{"n_experts": 24, "moe_layers": [1, 2, 3, 4, 5, 6, 7, 8, 9, 10, 11], "normalize_top_k": false, "balance_bias": false, "init_std_router": 0.0177, "vocab_size": 8749, "norm_place": "pre", "norm_eps": 1e-06, "positions": "rope", "rope_fraction": 1.0, "init": "uniform", "learning_rate": 0.00094, "beta2": 0.99, "batch_tokens": 65536, "max_seq_len": 1024}
Below are experts of layer 7 (counted from 0) of a mixture-of-experts language model. Rows are named router (the router's row for the expert) and show model dimensions 0-127. Each number is 128 + 24 x the weight over its row's rms, rounded and kept within 0 to 255. Numbers have three digits each.
Before each expert's rows: a language model's description of what the expert responds to. This comes from a sample of Wikipedia text that the model never trained on.

# expert 12
Description: Sentence-final periods, numbers. Periods ending sentences, often fused with word endings (s., ed., ).), and years or digits in dates and coordinates.
router:143140076135139132128140117083151183120116142082163119081112165175122120140166165092144185138169122127122122128142081105108124105119120124129164134100151129109123109091168114134126161093157109133128121120109127126151118113109090100130150091141162151121165157145130136135135141127130111117136121103135090131116101092115133123134090133189153114104123110111108122101150089133135150118120

# expert 23
Description: Units, quantities and suffixes. Unit and quantity words after numbers, such as hours, miles, years, km, million, %, plus comparative more and suffixes like -ly, -ations.
router:114058096102139161065120139121110152162186165121156138141117166104148116130141121106138154150134106154141101093133119105127158120171112136093165132146165125118114124163121105127123116143161132117130091146069098114071151148177137147154136091127107101178098094113169147141122154108140114128156125118113130159118119089142161082143141119123100105135143118162192136126124165128136168129145

# expert 9
Description: Month names and the. Month names in dates, as in on 16 October 1901, and the word the after prepositions like in, of, at.
router:114187120137093156138134117067093132152109179166099096112082142139076140086135130131171132157142108112112148108127129147120156110107094151142087105131117092181091118134134097100121124123153130099163139116136134160112175110110160163160076119141139168119139124138091108152131143088121095118118163133091180132106154121151106159086087071139154122072114122181104141129147114101094117155076

# expert 11
Description: Word-start pieces and headings. Opening pieces of words after spaces, hyphens or line breaks, including section headings (==Reception, ===Television) and stems like rem-, sc-, expl-.
router:120137143127152145123175074127133088106110138112097092126150138138107113127129141150176171168115152138091115161160098121124081125143098131135127129115080102098111169111103120162174158134114163168119118123139161155101133093117133075135123094145116111131121142141129133170125094144107114162102113139140142136168158154151164128120109150107134147150172130143125111139113174121130086107131

# expert 3
Description: Mid-word common noun pieces. Interior pieces of words and common nouns such as work, town, House, Court, minister, often after a capital-letter piece (Consp-ir-acy, Tro-ph-ies).
router:113137113151108107138082141089145130112096089133158142119137110089164101136137112088143115166139136138092151133124150129174139171141134120149121123170109112092093103138101131121119128133140147171066120136113119172155158104113129146164111130109125164154179106159121122156108135119092175131120139127173111139151109153119157122098118086179108107126111124107185153127123105148138123134130

# expert 6
Description: -ing, from, has/had. The suffix -ing on verbs, plus from, has, had, have, his, her and semicolons in narrative prose, e.g. commenting, disembarking.
router:144134123124144157117146158157146104153135116132162127131163104138124088116135134113127156118092126112117133104114141127121145120079077133116105125123156095135137126116155127142112102160115152089129083151122133093174097141126138128140126105138174115115158089095113132080172114144141095139094131140077136112137155137132090153089084146130137132148120129158142167105103145105121135130124

# expert 1
Description: Prepositions and past participles. Prepositions like of, in, by, at, during right after verbs or nouns, plus past-tense verb endings such as led, hired, obligated.
router:162146136120134104127117167148121123114124128143144162099146135122115101118096122135095085155112101148116152171125161115150118105169161081109107165108126132164152142136131088140142116118117089108135187104108115075114123142119083120095101190154148166092135163150161089120126147107130162107108122143108117166090100173142137141132129136180176142113160134151105118120115158178118108149132

# expert 18
Description: That, who, heading words. Complementizer that after verbs like state, who, and first words of section headings like Early life, career.
router:115079143095157122146140131146085125149126141118073143134153143145164148141121138139115160110151144111156143098118114118128148139119130105098079114096100140100116148170124102153156121104124110100142141122110139119102113157168168133151171103083095153172153069120083123141152129138153161130143123171128130096109146139091135093120112105093094118166162104156109155160142109126134127134161

# expert 14
Description: Nationality and ordinal adjectives. Adjectives after the or a, such as first, main, last, American, British, Canadian, and name-final pieces like -ian.
router:120110137148132128093144100121129160151143131098145145126112138100131149147100120136108087107123142149108109113054164092095130098151135180131146104156163139172107108153119115116125118101121116104149153124134170105140146099148166094095140076102106119088086152119124131124159112141131116099098128123150152103117121157130176088154161100118116140160123103131167136129123071141162110176146

# expert 16
Description: Relative pronouns, it/this. Which, it, It, This beginning clauses or sentences, and noun-ending pieces like -ation, -ity after the, e.g. stream which originates.
router:079131107125131145086139151147145120163120124109096165119132147140125160194112124145156107110085138129148148086079136122110071106147157102118097059117170135143125090127119127136167151103147105098110153160142131121119126123151187120113101127101107100105172109109095115091100099147169141128135144086094152130176142132111105133122140140124149137139117094122154133155161085135129120171159

# expert 4
Description: Verbs and event nouns. Main verbs and participles after was or his, plus nouns like play, band, tour, break, e.g. buried, married, obtained.
router:107098141104129076143095147137145152115117146174112148093143085139155121138101129127141093123148090136152134160098159127158136140142143119094113102157117126136132119113067175156116112131106065146084141143182117125119112123190107146130138176138114156147097103171155128125126191161147170152127129108122156163108120108139121163131137099154121120128146138186121143138108155131157124162152

# expert 19
Description: Infinitive to and connectives. The infinitive to after verbs like decided or chose, plus modal and linking words such as also, but, would, can, not.
router:139122124114141171153146128132148172101103138093154092144147124160141165116148174164139106129122145135140140167140139184138083184112125085152099137097123165162145135149172078167121139123113125121147092144120089091130147144114114167111138139108126131122151123112158128113153132077151152165128164081127150121107099133111107136138138141113136129171107142096091113125122103163096164160131

# expert 7
Description: Word-initial lowercase fragments. Second pieces of uncommon words split after one or two letters, such as an-th-ropology, a-x-onal, e-ch-olocation, w-av-etable.
router:062122140168165133143099117173177102083112147153100109148129096148096146174159119150090171138116086146125095140092086125115102127162120134146171154130137113120115129113102178144130149145106145192123142140107147176112117092175155154128155086115121084125099182133118108093162090135151117166142130174083120162122138162165120118142132141130125130117132087103127096119139137107133111106112

# expert 21
Description: Single consonant word starts. Single-letter or short word-initial pieces after a space or quote, such as d-olls, d-inner, p-ace, D-OHC.
router:156139124140108134131137107172114126103101116101117132125131123115112151100118115173143194108125161146148081159124130114137152124122122128140137147140118135087135103134124148095114146112122150151106106096142128132173144126166165169164119112115127116168100169103085117143119087135118132128140136133072112182141108124187136146148158116099163127111123145160141127140139099094146105127106

# expert 15
Description: Names in lists and tables. Name pieces and year-range dashes in rosters, lineups and tables, such as Lu-z, Wangen-heim, –199, plus line breaks before team names.
router:173113133165113129119162083076130140157154084132131147130091181142165095134158093138152125114164160133159153095155112159098157113117130160152139135146141128164154167102131127100130130120145152141137077084145106158146104108143178105126116113119125102138153132104147139150137176123128110094145122127155129106134135105107135128155138155152172140135070152116114124108127142121118093108159

# expert 5
Description: Table rows and line breaks. Line breaks and dashes in Markdown tables and infobox chronologies, plus table fillers like MPC, em dashes, and sentence-opening After/During.
router:177135118159146138142126154119167161101134168096110148102116100113099099083141103096150115130120118106123132115145150143153120121152122157079119147127131149134158096134077086097143133149127159140136113136106083159105121145113145118149139101112095106144166105096086165091165146112073105098122143118092157138154110163145132117180126114117152152128108137125095132124122118075156103139211

# expert 13
Description: Non-English name syllables. Syllables inside South Asian, Central Asian, Arabic and other foreign names and words, such as Abkh-az-i, Bhag-at, Subkh-idd-in, Gubad-ag.
router:118159170132167171134107147169113120112152122153134151120096122056116108084149108131130093116145136163165149067179104150113122109104139094117143126142147117111145118099149185120104124122173120159093144110098148129155121132174164119090150125148125098116138123149146147107134140144105127111134117133129107130142116143127154125096103138104072119132083140095122106138168113123112151102117

# expert 0
Description: Line breaks, copula verbs. Line breaks ending sentences or list items, especially before headings and infobox fields, plus is, was, are, were after subjects.
router:119107137126147102142139148123107103137130136173084074138148106091180188135113141114148093129117156122118075151133118125143174128099132121111094097146120149098107158136164096140152138126109135143159154136123187129123089096118071108114124158133113160101094140159127143116142125143109122122136084090109138111126150145111144151165088128137138123090165125087131149162112162173105144115100

# expert 10
Description: Mid-row table pipes. Pipe separators inside table rows after numbers or names in stats and election tables, plus semicolons in plain-text career stats.
router:138131101112102135138081178080109140157121121135143101152168132114137104124124122109130123109148137077129150112179133116142135161138116080113126088132119122160179138091165102144134133125085117106150119104186128154195112192086094080131106163129099143140134125078115110118104158138147090132119144164154107110096174110117088123057103134099128142081103125141108157159142141090138104099114

# expert 2
Description: Word-start pieces, names. Opening pieces of names, years and words right after a title line or (born, such as B|ack, 19th, 15|36, Kl, Sch.
router:106148136153073077117107104127143112132131138090147145114107141103125141143114108098084123122100152144125135098140147101112125159076113104169098106140124157136113135108138131087088141110147139186152108090142120115122094129137131119106130072124127119151106111128138123155127106134100078120127132145182134115130104145133124101125180118126088151135132160101148138118108142118142139045123

# expert 17
Description: French and Spanish name pieces. Inner pieces of French, Spanish and Portuguese names and words, such as Cléven-ot, Cu-est-a, Théâ-t-re, Sain-te.
router:138139130117127130118173109120180130119124072143156124113133145119134061065126128146113101092062134098147138140103135122108142100070130146104136132104166138105135136140136161126144146153120102148157127140132156107149125138176159166086115149179127121119111098153113141134080118145106154152111140081159168105144117070120104102116152112119129132143130119121153126106145135149122137114091

# expert 8
Description: Row-start pipes, articles. Pipe symbol opening a table row after a line break, plus articles the, a, The and heading markers == in lists.
router:116113152139143143159112131118119117128108103144136128132122083174095124142107162120077117122147115107146147184135098124112114164143101147180146102169099138135160158100092135150099095096172161111161141131098145117105130115113118165135141159132144164111070155126117110172067096130137104122139145137114128105107158151134101167164129156117067125160132108122120084125150106141133135098082

# expert 20
Description: Commas and conjunctions. Commas, often fused with word endings (s,, a,), and connectives and, for, as, on, or joining list items and phrases.
router:171124161099098133098131150162049111125157092104096115128109115193079164097135114138120119128144134112088087173196138139152152158127150146165171171088097145149119115156138138135120132164112147107187129154110142104157117179149127119157154107109149128097149098170135142120127129105131151133149124106188102121160114144132083129094138117133136136132152126122115113098111086139105106133141

# expert 22
Description: Table cell starts. First token in table cells or after pipes, such as years, numbers, He, (age, Votes, %, and coordinate symbols.
router:144113149161121095126112067139129164176154137142137139142147135072134140138130119116110143117148151145089170097164115111149128086119137172119109124111133100064169139158144097105107113128121157168072120147187098126138149122125150111155153141113161132137134100094145164139121137137142106149170137148118123119095139097127112088170141118123162118101126143125089126126163120125109125145158